Experts of a small language model.
Experts: 48 experts in each of 8 layers, 192 SwiGLU neurons an expert, 2 picks a token, a softmax router.
Training: a variant of Muon for the experts, 769M tokens.
Below are experts of layer 6 (counted from 0) of a mixture-of-experts language model. Rows are named router (the router's row for the expert), gate (a neuron's input weights, with its number), up (a neuron's input weights, with its number) and show model dimensions 0-255. Each number is 128 + 24 x the weight over its row's rms, rounded and kept within 0 to 255. Numbers have three digits each.
Before each expert's rows: "gets" lists some tokens that make up at least twice as much of what it gets as of all text. This comes from a sample of Wikipedia text that the model never trained on. Tokens count by the router's weight.

# expert 12
gets: "ing", "ed", "ive", "ric", "ated", "able"
router:160089100096126107128200140103133078123131133089114118129131098087132137136111191125171158186142121147131128122157148147154148109124158166158113129111111125155119081163088102103131122155110143161155108114142132193126121137106147105107124152185117129119143094143117145120142161132138099181127119151119126139137147143092138112151100108152137128139108142138140118119152117119147121148172107131121100119141165117099111162106109108145164140153118140095055149134149139123134139101142150126148122125122161129141178160128150111085108087099108083094130070134146144134126087168146133141113137166124158090137117101143100152131143115153137127125141137094144123104116096150136132131117118115173095100122162109146093142106165168157141156123146129126123091144103151107089097155146105
gate0:134112114108148162130174104129115112107145181132153145140134107155121152123099120167122092115097145132125168090133153140111095147128156098154136173103162126145109126173129149104128175135049101134108132086135151158146126126073080118126117099120130164120068142177104092097125142124153131130113092146156107114113159144114152135113142158125115087090128095148106148100108132158114135117152159185128145135125144105103142111104149135139134152185156138151141109124103123101121139156139084117091137088142108163188121144093126112123127157164132128082160143130114164137168117091126139095163122129140121144122085154102148090097132148112094127123105099150124112118115134146169129131115084113095109127105123147104133076146111113165129142102118146113129130127098121156138129104124108
up0:110180075149175098120114167121125113099136149105144137141149136135139139124113121140084115112110146126120156099111132150156150116125102154126113146141097131086123100166133125074132113113087133171136129134140115115158151123104139101140172108145151142147073118141121137086152145123153106132120180127148089093111132108128132162124052145133105127110193156125125129132155124143133140125132103144158176114092191124162155149126132158160081132127118122137131106123134135074151117142063124137152100135116138147130160142115112159134140089165138122094137121131073083134114114168087162135121068110156145164134157123104132100145148137181116094138112132117137121118117109104120090136125114126135080166134139142153137137104140121138114113073119143155109106113114157126102136139089133
gate1:139103145141137145138095141089156143123099112141128127144099137143082127118130095134123140118115106126112175135171133125116116117099108190079156178125125137120119110124100174115165155138125150128145183094118108103129139144114151122138133136117091147145156137120189138158148082109113108184177112103146107086122116156075156144117083136122149136087095136143111130171156138140121162113160118131094118150106143149124105150124118140108134099183056131119104145118144125108175159180092171100122154120110148145127120094121111185129157108151138137099143092082139142100102123112109141115140150140140138127150155111130103080116131136087130111102091124117135119147135144094153101126131158094082136134110119124122149119119182148129109111116106104131142086115149148151136106130104126
up1:144094154147119127158113130107136155116116129119132116107071155138128098137104104133137153110124109109104173154162134104125141085099112222121116153124140124150117103124131182128169184129139138142146132084138130114126123149114160107165126097120085149165112120147208139173169084126122132169179109084162124106124117125076153145128098117118151166088108135161123125166128147149112168150168117177116130158098161127136125148143114150114127091183110153139127145126141133112138149168108135132129139113120111127095099092091142176108168131151107146102147113109107144076107127125131166147124165134146158124157123128122172117110116126106134110095087123092152109108134106081119127118139143116108111151136105123116160134145134137147114114112111114113132113104123127151131148127119105
gate2:154088155138132091121116149109145149137142113150144140107133150124159115103174115135135144105140091098156148169124109120083099165127126147115128126146136140142145139192120120139154099109084130108125104078095150149159122121161119140126147111148146148134131111125110144168160058083088103132123146097125082165138136081086137128171096123180121082163144173120146115119150141168138141156113159076136168099123137123118105133106157150123155106150133123121091119130137148135147124147128164139117168167118101138100132128149111143173114129122118093100111115128138147133133118117130097093112164177144117108137145131127078139119140128116178060154141114166138119153130093119133131062127123109131154124118126162098110149153134100155114141109137137160163142115070140116148147121152119
up2:165083146123114124125093145134094132153178100109109152098121150110150136131130106129151121150114146132099100147104101141127141164146116144149150070141138126153117132159096103117112114124095120115116138118112089106156098137143116132145093103165069138131125151118131109112159161140151133122144150147157136169120158102177107091127097134135147126087148142113104134116104106127131153158109077141087130125088143169118130135073139134136148095109110118130142116117164160085154157119128121132092132169114090143081130119153150127087120124148129159136113145113121128090152101115144112153116087112157097157122112118133161122123092072153089129125160132135112143170154121118097151086146158127141132143078113111071109184144122093156131154133123149144140151181108164125171130167080126
gate3:149128138153141089116111104157131102132118135137140152123111115113137112136117165152149153130122114189125108129114128095132132115148117136132157186073126154109140148128119117142118174132162131172129114148167103142126086123134155085118115122146107132140111096131135096109178106130142171140151082117118185117117122107159144150134157105139122130127055173124098103140105142138147151145102120154123167148107138099084145167098109154130118127154126159158130140161125102054103158153106081138105126178137140115141090105127109100145148130122138130091106157125141145132115116201087125111145118132142091157089153137099101152110120087126113143095140087100143124107103135126135141112127075107105116150124092112137126102141164143123121115131178084090108095126121136156128118127088147
up3:148094140108170119117115141146141120126085132132141091099138144102160153153125118140101112160152094108091166120139146087107117158142151106139164083167117112162139159117133104105107141165170101139115098137114119140138104128122138164133068177158105137115160163130150135113158173075089111125171129129104096132133111132179149134128152147156117150183129087147129143131160143145113130097129115141173136128117117148154154193109099129115141151105130126081171090126126097134109155134093159140167142094112113145128118149108153098155154114112105143146102116162101136092111112114127128168153147131145158118128106147125135172112124179157123107160139129123170131139179143155086086093108135155166140113137132138097155120115129149111156116095117129135114097133148150098139126159139102
gate4:127125115133139123121152125112127120101136172122146159141120187173113124119133177145130149125129136120137123181189110148082138125166168132147099100135155108135105104141132124112062131128111138135142104153099144144124098148169115122123118120095153159106143150145152190153110088125114155110145154149120122174145151104112136089162140186104131119143158126085099069161179107135122140117126130168131125156114131061105110135110103122137142152107143175139112154123137125133175141110113099136150052135112133143153144090130124130112142114064131144110109126137110118088124159118151112125125131130147142079142120141147112123098104160137090110099090122129095142123147121074167166120153120136130100146142140150167135143168143097145116135111118146137140144124145089122103114125153145
up4:171154155130146109118113154129131119105112150142097135140147135128150110122120159161158112116109136168131125185146145150152124101133130117109091072154137103135137097154096124112116127109110113131148072113126119148083127118120134147123105126121158135101108111120076134121111155159133122130141146134136114141156096160131171109155117105126132138110126145114157082061130123179147133129159159177145153129116165140154129182156130144159167112048136152133140079114043153150171131110123120128130096079098154120153151142087118131117162131098108121105079094142119128152122107102114152113127149125179124122107106135141131085107121148139113124150133082123072119109109082124189136145130116106144156138111168125151138114133125103150122125099146127142140153138135107106147137104147107
gate5:140143107118170083148185124138134138132085066095143146103120113130119109155132090139178111116191097150127077164121120115119141140131135141105097125107165105098134116115089114111166125104116114125141111115107121167132149104107105099117126150127106115088123099190117109120082138086150116102096103143106133080123181121093119118096150121142114111087169153121072124095137095122154090126130125110126100100129123126126103130127114136132105154115139108099098161132130122116101128124132173149131153127138141123122112087162158098107147141146143134139106144163141134150123120103157140114115154155104132125103160115111114091139135140095103121169121140175170146137112112152143112133137139118110112115122161114148117123108122120159123090191107116114095152182116146133101088186096176
up5:128134095118102149122091146091153163127166089116129103109135138118106109162144105140130118086152121093106130158095145155139121159123105124122114167137147104133120120099118094138138148100141139116133108113107110127140151107135136141133137156125179101141113113164104115097103127156118119147134143126178086098113201131115107156136140058132122078101135171139092118162107081124190157123143147085116117124131164117150125099157121108116184137123127139130120116126131135111119159148077198179138134133161152130086127108132162130117136180150168145160128170113105152130143158117126112116156142119155136111149148129137139121103156110087160145142107160146096158124133098175155105100116166115128118118119161142123127135136153129156131132126132104157116177103115131113148092188107144
gate6:116125078141106111135061107107154140138126141089140115120126107132142127140107104165136126120132170145127163118120141135128129193170100094149117106104126158130122065119155089077140184111107106138133111082141155083132146138103088118138135091144083153134114159139132120110115118154146133135129142130122107120147076130122184134111138109117112118117094104151141104054090081135094093117125116182106143140081158161139137137178130174147145148108134142118140113114129105125105112133137128090090134187142102148111121131167110132132144127142123119154159135101163128131134131175168117115091136089098133129127133125109146104131134149161154147116100124105151114149137099146127160128109171130124129192123155136114106114105138125133126134121104106121116152169156125103133125086094092
up6:096128146121167138133158115163139105142142137143151155134136121146165137152132165131094120186099110116133098084151103139151164088099202166114103151171153159137119161088128134147131117160169123126104163132123105180122101173150143147146131125123171135105163111110144103139099117095121110135174137123143128078159105103113141116106093142102123132139155121099116133131146159143139132084163125110102134139108143100104146112135138149113174094142136119136109104133142102152132155145121077171136152133113141136143144109151118098130159133108128092109150101151121147155122144093088132117087117144092130159133125106119124162179119097095120143131139105166134186160112114129137111121125066098130135101131120160135134138147105118119142202111167121086111100125148135151098106115127159
gate7:104152132102087123142138126154105137117118113119122106076111139129129156154161136160105111106132098149119112129162142142106133131119101132091155167159097119137127129119113122113103114116150157141151080138154170130162088162169094120162140162109156116126180110093084097131174125128125130160157134110115109125145116104113146124104158132177063150136111113149096111108126122067139105110152093141138091112123130089169104137171121139147127135123133106125111098173150157152115113119132136150154144125146171150120158138095122121147088089164127128168121095103130157106106135151144131198170121118126181155135095086158106172119118132128108140150084170097130113100113117140158133123110149145107130142127162121113171146164142148131107158102115147163112138143127139107151092121086145
up7:139145097178122114096097144101132084151125132143090131144159111125156132153100108122148122127108101107129178099110164152136154154090155121140203155098119128128105105118177117161095140106158121138145077147118136106155127107066113156134164173141108094115072126116121133122107132110112124131123117076143130131136151149113166082131127113129137136155147132093138122156188137063099105165169102069108114088103131146099160146137130093120122126100105133092084125159151112085126134114140104163135091152139149139138119146103124112103135122136121103113129131088145115117116140134166115175156152096135099133125110111123122094134165152144159117164088128140123157162099118154079150126166141099106106116127099131112131130117133145107119116113130116134155162128121121120114158114144101

# expert 32
gets: "d", "s", "po", "p", "c", "f"
router:148053105114139160119123150107088120144126133142122113160107114128096152143155130157133145114154154129121191115162170172119125145133161105110120145143123159155107090165117120113125149148109124144108105110151116121127117146126070106130115134151107118107118111091121136131104141101140119120141159125077115137173124138101120117155098122163145143121085113164098157131089134102159161101123109177094122182126117104095120103091095110163132113143102126125066130116174121124155137120121113163135105124111131085151113087093146107105127129086104122145164113101129132156124119177138138100086100162093128134172113110112102136075105134108145104177114110109154169117131146159103169111127106142130073116096159123135115115124137115115117133156140133118130122135138134078099109179144100
gate0:128121147129131147129154109112146098134108137133137146143140125100136071174122122132227122127075164148197155154121127128152123102088138108142104148115140129125144131136162118134139144138093114146097116150146109119121081161142112097109070132132133145162102166130117165101154113152098160140111109128156146082141166105086153150141106156136128100159159129128109130170124149152092121136110092141112122102111096089138115096092136141116134142158101144090130190112118128159172122161099126126121134159168092080106117139121164144167123124144109135109105120113088106111143156122142141149125137140137182114162127134106141138139106196123122140103108106166116126116160121134075123088100177107137144129148124107144125114135157117140119129185133158117113116131119124129130110131094111
up0:059147127171128107115155128143127139114156145079147133091125105160083098099133127103153143117102108090132126132128171116111144105094130097112168124105074116105104145102153122093142156126150149119095074124113193090121109141164122116120124123125133144144120134135092146104145153155125133088147145135160095131146125129163158132150125129109137124109134151136131091169089132172137177118103128181128113147176110116128106139106111145143126130116149140139127130142087126144132127143104133122112146130127163126160129101131097112164133100087133071107153131114119146152123126114114179161149138124173098116090123133156118115103144145108114160157123102155124174176166142146092143095161174135111151132148096121112089098154134123120090122119146111158082117152134080156180131128125100
gate1:138144153174153174115143174130088122125101178147127055073154113107148113101108148124124150123113148098117127160116133163127116134077179149124102152095137114150145114158124130156131079123142147137063102136174139110192079152180094123139110124119160119137159160128152146133112130097115139141099141157146171137123115134152103137121128103111124120139145110112084136093173101167117132127140116143100156148113124152097129109134136170134175105100127136112145102136136132087132180150144167093189141138107122151160141117162134075118141116134105104104136120125117138131125143165136150107118117121134140127157107119130124127123149166118118122151128140123141142167092084134109128130145094138129152141147159142115124139132121106129141107076179126140127157118130168182102154144136121
up1:117129131153133142152138086151132093106177065126126185180102132164110133120098105141120128141118133110135092104113109141124167114164134146148130153135134192146076149100112099104095107150139141103194173180148098124114157116133114124108112120151135138130140111115100109142164134151118135131107097139133148096140119151127129111110132143136125140143135128150174106160120132165129103163125147146110105105156103119159101139102107139121107096138124103112137160115152109150133117144126125165082101126094106079125081152077112158139083144152152130168119115178176105121159153174153115126135128160120116092146105122112142127178141118149108158107148115143129148092131181118165087132095140130114171107132121082118121137152140151115106079128112118116134099149130135124138096118165109
gate2:152144105133153159141204134179121101118142134145119154131162114110153151110133129093144118176144121165121089129121180137158073116113127139111100097119111119108143097138082140174109079108091151194123067143130140146140165135153151152134110167143131133133126120135127143153118175159121123120110101162127137181124143126128128137147131111153087092158168152153134133107160128127108135180099142124128108102102108122108146117146131172129145137124099115155105164106144174102106135111107097140102140152081112135127124123143091145158141117172140124118137096149104125122108089136174151143134112125108149163090117150099129133114114126133129159134109142089147122094146150152108128124077088159112119116122115167076152138112111126156150143152137118200141139116137141120122144107157145
up2:158133143110106105144115135127108166122128087099155140135126150133078111133131126157094106096154146109152160123139083065134153134141146137151112130138162105118112163109105129070131158165122128129126184100125134121131136132139137084133137130098135108100083130140103148118124068123135134131128145164103151093145121113144130122087153151134116174107134147124151134129118120145155119157118128134086133102090127116155097135090159129123145147083160103156124083114154170155196137112109085132151135127134125127102138143132138123170116125114122113111097115119157079135147144120149121127141140178134135134103183172190148147176191143146083107089127099179082083152109133110130136126148139155153120120095139117135106143164109138106114096128126139115125134084127120155156164130117146
gate3:139178125118101134152114138125153163146156131090125146107110118138108119146185092159144143140134164123144151154121140141110096099141122137151122147097138108108120117155094126071143135168139109159094153163133144087159095132161138106170097123148164120129139144121105107096171150125126134119122160140186129125159115139126100112135087173105138119119126116130111107137152102128167163101112129123102115121186124125105140119161110087125127093128155095105142131088087127109088120161113118103121126137112102092134158136115150129075144149135097186137135126116140154097121091103138142123113129107103124097096139103110134109146066141141088186101133113085106104166101117129130121090064126148139103117125115171119135085144129143097097094109157146135098085139094116113136129101128108
up3:103103125123131135152142166135115133139112163154139118115153125124122152137085128132139117140103121115132112142101109149110142127072144162164142148144136141144136123105169148093162110120138150115122178138133131148127108102129097141129136122143132126142131147119088105138169147139136167146086135127130091134168144116142092117155123104151175115102139117104132147123114119133106178082154132147069102150103127146123109123137120075112144127124149164145135125157073150101108158094148098149089165132141104123151136129104114139049179158161110154136146164138149159105142125060154113131117170094149126130160084157153117089090151135151107124083135082119157134120139088132133134133093123128127113144146091163099106143128131117099168100116138125082112121189123167138103131121067126
gate4:170119129113120139139136117139103070130138132159107173150131168140115117149084135130128171129135145131119117127153092128165150106119146139089126119113122158092085150170088078117162131103111154151150127179105124143111155148152165162122107125147141090113097100131151108081128157153128146181112121152168146140158110126129121169120160161093117133146142137138125122113163158092153137057142097138133123159142106156148142139070130135109089113081094131183131114105101140126138153114136104098117102107115151106186098125092119099124172136157126095115109113139122147103120078072096115122095101146116128181110133132153159141127127122138141165134116132108107118138128140092151168128119155104117104095135132124143154135150093165128125134136126120086137123132134101124096122140167150
up4:109155147121117183112141091164154155151129131113103101126135161100096117111122130144129105142114090109142106096115117082113085084127151105110148139106159136114133110156141206111137118109134107087098112141113145123109119150153067178161151115129139129106089125124140107175089112161116130090140166119129143155114162142131143088097183094155131123122139149149115134154099112108127105124151135091136136147165132108132107120160109130111158102151132129109146074152128149140136097168108109160128117122173131140107127121144182139108076140117142137113146138109166131163101130126119119109147134105123136102176105155117100129126157141092125157161104118109141111099079142103098087173161122146181130134119164101126105097148113144118153140143130099173147153100123108178136132144111135
gate5:146137113143127127108125152089100123101103142154148118088113108135124137094138082120133138115139085145104102106132124120126150133101118121140165125124097128131130141123133113120096131121132142151134149168100147103190139112154097148125136108120117149162145107124157195175148163154122146107171125155121136179155117073175127112161149099101156102159132126180159118119160121103139096180117145109153121095118128162151107137104141126066121111093105125129164143098130162151146101102097109110138102114143137114141139153122127124174121128157146060095141116150128069178145093119148130154117115137133115142147119137152122121122116117141100097122126142097114134131116122168084123167124114128088161136107150121119129129151117129150129097118147059104169100110135145100104168068120162
up5:151141106121126167120152130131146147097120150122140149095124148116119130100103067130124167125147113164133133209121155146099101142100134106132129151135120125152093148117114113099088095081166134150154120099159081158164126116129107162117163111160110150164112165132141135111095143151118162152125128177126116138139069123158129131131135150120171107155122132140095133156128118134155166164100109108105128172163087153110088149127111147138155113096123120135119077123128127139136119117138155090150140113109143113170153140093099118117088137125154113145159132101126114127144084099144163131120133151156163121109118125103145139144106160169119098134094130101141109190127136127138091106134113102127135105114141083123122120201132118087154146117140089112127079111146143137069148107119140
gate6:125087117139114144138158117111130124125122107124111113108094133123185140096154124125124118130128137127130112116140132114142174147129099103099150118105138076098085149143107094128118139132117149136178128094121152117132166145153166149127120099142148138102111133167146151115086146109129162185116114138190127115123091104104135126168139127133125125159130101075188125175129129178128104109171123117124126120104122111114088104121090169107145113159112098123127146120078107127172180177130077132127163132122147116188106128115144096131152097143137116140163142154122177100121148106137114160120134129146130124119107133152109108115147133138171111109146142160106129132140113139108085117104144130158098124143099088161114125182134177150180125157166143134110138098109106137085133147087095
up6:093113142140159120129123141146136153126101146125117135109138151125116109176115134138133139115125114141128150114140145140131155126151129113152135124112181148127120108098141105139134115116117118189107120150137127144138135128124088102072131088142100137131145152126114113120133151116146155100167106109110124132192167179124122140093080129127131139145117132174080124094148127104119114172067094148084153114176156139151131159109152111154082113116107137144126106186167133126149107136121147107115097116131115169057119133166137143141102154154136140126071123119104098115145138075137115114169109111111099120158077114145186147142118103132118089131096138089086152131135152114163113163123127154090095149132124159132080109103154103109103152108079085122128093135143115113121135121114137
gate7:118091088106151131136149159098111124128143116107125163099128106153130152092108102170135183157149141130105091113134124134154146117156138085161126134119101201178125130118153122147118109149139148091120166088117158096098117134119123090136084106111084121098107122092123087137136084121073119143138139109150102095114113102123111101119150154135127112168106104093096122088113127135131137102097125154113121126108130108105132132094116145128161143155132163150115180130143114149118118143116141090112122201114125155204099108134116102120116114106118098112133143159157129102155092098152162135082135075150137085113123133117164092080131111112149095147118099151112079133140105096125150126108138116133116130120141125110115146129133161136138098126131118108105120096123088161082104121121127
up7:144153101123079151131073139157145120113150126109144117141167131123141162147100148135155103140155097113180096143116149110102106168134120138110123167106105090126146091165128125149122135107118097133129108142106070136144113105135086158122105124082131094153135124137115137145127143149228095134130119109101154176143140139121124134110161129112117136128167122104138139217146164082173130112166155137136157107112139137146113109098114142146141143126163126149157075093150130135155146157134121147122105113148148145100107122125147139122125144137149108129120123137053106138133125138101118114154092165095113142125095106168143156169144120109096149139108105119150122125147154157121100158134100126140168096109100158119127144153119126173088147099098140141153144159116107137116133094118129

# expert 27
gets: "e", "ed", "s", "ing", "es", "o"
router:125097100097149137100148128169120072164117116144156144105155125110133118140147149125125165142126114171113118154163153151166128133133115127123120151113099128120077085139127118107137136126133134136144113126117090157128123144087081141089158143152145125111141108100139154123133136103112102147155139118135098108126115168062112141135107106131110092154112127149136158117075134139157141090164123129123117122131139095125085109065093144177122112161086129120083127135163144161116135152126112133130076091128155088150101128104149084108102140117127127110133112115142151127121121131122153110098078157083092101121148122104147147119101155144152133133130115048143106122115146117085124121108116071162102084098145137115107168098147152162123128142164130118138098140070138126092110145163117
gate0:110172142170140145170118155110146145126107096128104101142116119114101129154165144128123147138117096115137113182104144110166105135120124131165166100134127108098126133165153143093094130152172154110152103153162123143145135138104090117081124085109113109147060125104120094133153147089127118158144178128110121159118113091133128124152098097112139143150137136186134173120141119142128159095125116119142161119127118117129119136124221105121167107124108107161122179119121161108124111156089074122139132114110189144128121135132138122104087160110125145115139113122129148156150141131146150109099151116147136115106137145094117153099155128109163158117096101114133157113087156093160121152143129128108143186141133161115121075131132125116079137163137164111105107125126135124148145138089145
up0:145110143133134125145140130135125081088104160097149141152107119152174103132154111083136112109137179111166188096103126159107100097108110126113174139131124154126117136140134131118108157114174164163135160088099146153104115122095157156156125152157121127134103102157109115115133077108123125114113071143136091113148126152112138081115100138101150107133128156123101113118136143133130108067099153195143117135084148115100142134180116149090128123117142124147120138122107157130143098094183111129113135114157155131096147078129085121093139109171134121143134135130150093085131142155129128138137129117091088172114144142094121107148140150138152091107117133115125110116149121146131126109074126089159144118186137143168152152126129139139136119115109150129111160120128144061094153112136119
gate1:114146132173105119094103130121130122116138115171131085142174143151154115151079118123113151152122113106129137122155123094160133107115126130130127100156100114100088083132130159100122141101107150134103093116157043107142118132101123135094171158125150131106125136166119141123089134154110123115105145146122089122105133099141137144098102121083139122114153097138130108110135103134127095136132117107161176131149144145112145158126140138125125118128103149113168193085127083109131117120115160117152138102139116152121170126144113125141145124149130090120158133097118178105148101147107129105135136095108143096125116144122134142101120141131144110055158097112146151062123108110130122118125113077104104079101150161173155138085127184137139144165113093164131150133168162165108088151133143
up1:155146089147149151147139121130154109136108145091136138113122054093120146154121108156152115100152131143116103139123153149149120114188148112148147131093189139127179128123130113156108119171176101121165134163100158134106098136164120139145107139136090125141111124142133119135165140121151160110172098119145148145142148109159140109146130104151125094143089115108132153145112132155170146106149157122118119104100089147184140090133122114118122160114177134153099108181125161166162128152146132148132128150106134116127118121103119109132113143123112134137099116116132124191153138104149161169080127152119133145122130118141162138145144118151136182187137143119134115168142147143135164099123138124166130170145120070077128134131134099088140075112118172134113097130109096126152154116114097
gate2:129118122139123125132117140109163147134087170143150139106115136087177165107124172108125141090158100116164094140124164122115147136110115140141101170098183119121103100104145101157121154121104081154139176143115135086134117125143133138101122134147116135116137106091148111144086140112148127094203125110132139132175122111096136147158116166138153142160120098136116136121121109129128139112123172165173099123147139130150116118133157117137113124152141143099155102149122099113134089085119117069147172076165105102089136113135129126125109128115104112075135143126096124154123113159118126164155137133119105087106164169129125145093100120168113091193116117154105108152096134115189144113158138084134130133137133143145154098128119185116136142109126140124126115177158152137098119116148119
up2:188114135116120119120132100124166128122127185131109133115124130115141139168139173112151145065147138106148119151120153126090120131140143141117128148116171115127095128145144109147152174146115089159152178142123097102110117134131132105118125098139111142135138151076119127105113134115140122075159138116139088156127101136125145125134137129125139144125116124103121156161127105132164135092142165139138092084162134166156164157124141143175105111080104157104155121116119115074140106118123106092180131118120108123097135087134159142124115160137126082071122153126089156167083113122148142136119082157101122114132123148160134096127113148169135155154114104124148113128075142132162156136151110116146123157119105150131139133121119168104119171107139103083138064138158105151147123119201145
gate3:151117106109123120108185150136159158189085123138141086104108117108139156139124135157109158091122119129151165141155115098113101125125135113132094079154137149140155127156127066144108151064161134133122105126149094101121103142124143113090142109143066113123083127106137176150084122143162153110123117106158165103142114120105155130125168168171085130136144115142157156123132145148120119156124107118118068145086157127105129123167085114155137110122100146147109132137129159149107089114109135113088102138118109158104130083141129114140134158123112152130113152133138107144129143154144123142132122141096120117120130110106152103125131146128125130105133123102163105121090093075177147149109089118093126129103115150112122122185175135193151125115147109109142165155127127084105134116155133
up3:071149106137121108167081093145125119091094114113095107165126154152130103123140097116125142132145145182144102161109136103126128109170138104113143155165102147106099161088117133133102101169095142166152146130138139133111137134133157168142098123131193143136119146116114157119118146114100113125168134137100122136119125132102142129132078097098152119141127169111114108160146127114173133155108171147119112111177144108135128108125152168083160087142116126141180125125097147087181173118132088135137122098134127158111143126137124138086116180116150165114153109155072103131119115144131117127113148131145141146113151100128144121152110129131113106107156136139113120146117115151153115096137142155168150112124095143162133126092171149142112141151135109151142091086194129108165104125189119
gate4:141124092188173141131131146131124141116088163146130112096112123143158095126150133128176163158089111118126130122162128137063150089140152135177114153149121094113134072142141134137157139112152121118132108104163151159132148060162096156130104057128082161106119143062131107126127147126149128126112121141138134108159174149107136101150116174138104142161126144145102142142126112088093140151117115113121102117102143133123145131122143156164111141118096159104122164113097159112115127153156166118155157117175120099121111121119162118115124133149138141141112116123153125106090163114129114139162140128108157091118138154108116133150140160086124097160085121161130119136135118120122159170132152144124146123145122125102171153112151163086128128155131113127110082119160161127123086133167174
up4:091118124154169135129145109135104111138087183146136103072139117106116100157143132103139126167123107129106123163163115143045143116107132136183125130103116093138124080126090130152141130111107089084134109121131119162174141044156117171105109098111105170126141139102133088130140135106118116138134088141123146113153194157097115119138094150155109135122108126131099152130148150104162139158132115129156108168092127090143148107128132134170140141113122125132148117127118119125127119130155189165144153098153160134084149138110121151084141125153102121134111102131149139147130141103123099114164154117109163093105115185112121132160153147127138129163074101131130138135141101144158139125132109111126105084121150156132125112120147137094127126116123130143110096105124174126132111119181152
gate5:195121159163138147149088148141143145149153152145096144131151142147129096136111127154191168101107168118155090088144141147129159098140120113096144115135134133166090126091094108099106145110127168126115116153112124147126132138145098134129128111114145134117093098083129100108137120136171122123101132127095142145149145123144114132105174146156156133134125128109138082081124128096115186139114097127132077162150141117102112118104109132099134116146128149135100131110115159128116142149109098137134098123141153111151114084180114145130122112154098153122128125168143119154161201138133158085125139110119095137061115129160101132132134122140178118148124110076108144154145126089124090148114149131144101158127127152115156092111144139130138137145199132106076138115124093132157096153100116
up5:116128137136131141152137126151142083070102131130129151117080109134091124118164120097098133179095089181202146127129136121183119116156132122149099126128172162103137151116095153133113153126157105119123076116134166083138108128143128152121106155156153088103118120205127166166150154132088095142128121096127091125110119131118181073129107108122074157114140097113108144123122118105138127105121142110145153149113197150131118117155118137166107102134130182152151147116142120147182171103137118105131145138122101141111111127116119112107123156126119120131192096113128129116132102140130105103142114094148113129120169119087125119162111125128125163141135098109108140136138169142118138133145128121128134143133117066138132156157115094095124138130135147149158149111153122140117156143161143
gate6:116130175131118142135158157119131105119135100132124173154084103117101093124133165120125093124137166109132113158112097145142188108114086087135063105131104135124123110098075141089101119143155151122119159110136147126141128118126160166114163094125152147097133145168090113136186135151093131104097146125111131141115128138128140131140085126140149138081116146144108108134140121128139146120132122174139147105149119129131130146119126143152160124121111122178126155098165089103124126134130136107140089080174136139152132097133085111133150117073102116103158142153120167152150125138148143113135088086111105110102089106145141090089115095161132139118200144134154087110166156138137152121138134137102147149107134106167077129166130092148109114150147106117142140128107124154133068095133137
up6:135093105133111106133136157142123151098084107128140094158122139159073120156127111192123137120160166143145148146121095142126121153111137180160156161064134135181161167141100140128121105116113075143101122135138136143141109157122161133096135138168112093105120127144103093139144145107131139144129126113169130150151147110141182101140146072122110125132111156123109153131156157143139148133099122151126105109107106138136125065092108153110132087141099151102131140119144124105129116128110136137174129158135105109122096122134137162134133148137160133142093146093111122098083143165128124114143121135118131093168139178076176119144142155107116077106105159164156155140135095131130120112099107107078110126156098089102147148100154123117119106155102179130108108114140100136083117150136121
gate7:112128100113134111156088129122112134150115127133133153090132132171142118145163122096130157147135104106133141103134133141134099118093168195141093137147148114148121093140142137096162180183132127118173114119133098156106147125127096098121142133106104103119169152153130114136131160104106145163154144124127160152149133125134127170154160117126148190175110152123117154082145097152107126138133095127120130098132109142120132143101114158189158098148108111149066119111135126148174129117118151138133162130132166111155156116129165129140146176120142088148117143154120093099112143123098116164170143111099142181080179141061127132142153122112112093136151122142126102114085136110117129149153126104095139131158118128152101116116114157140101132151144155156141135080172095094140134104115149
up7:127169117137108094098134125125174124119104147128109120113085124115132141126089052136097161146157134123123130129119123136113120110122156123118150140148168143128090127091136169070183117134148142132111166136156113133124117087094129130115106119095135133167148134172102124150160130108126135113140163144118119130171135162169151128120180141124148150102177116124123120115127106121127123156151103118095112114128162110122170170134114171122123140127114088146103083148148136127134157130124160121119146106140135116131139115152119112126139130121104031177098141163104127128120166083116160146152133120137135137094139104080141109155136145144120105186120143125124118129118084129117172138150179130130148135179125135139083125142103140164123150155140165154173106142119100097143175085159118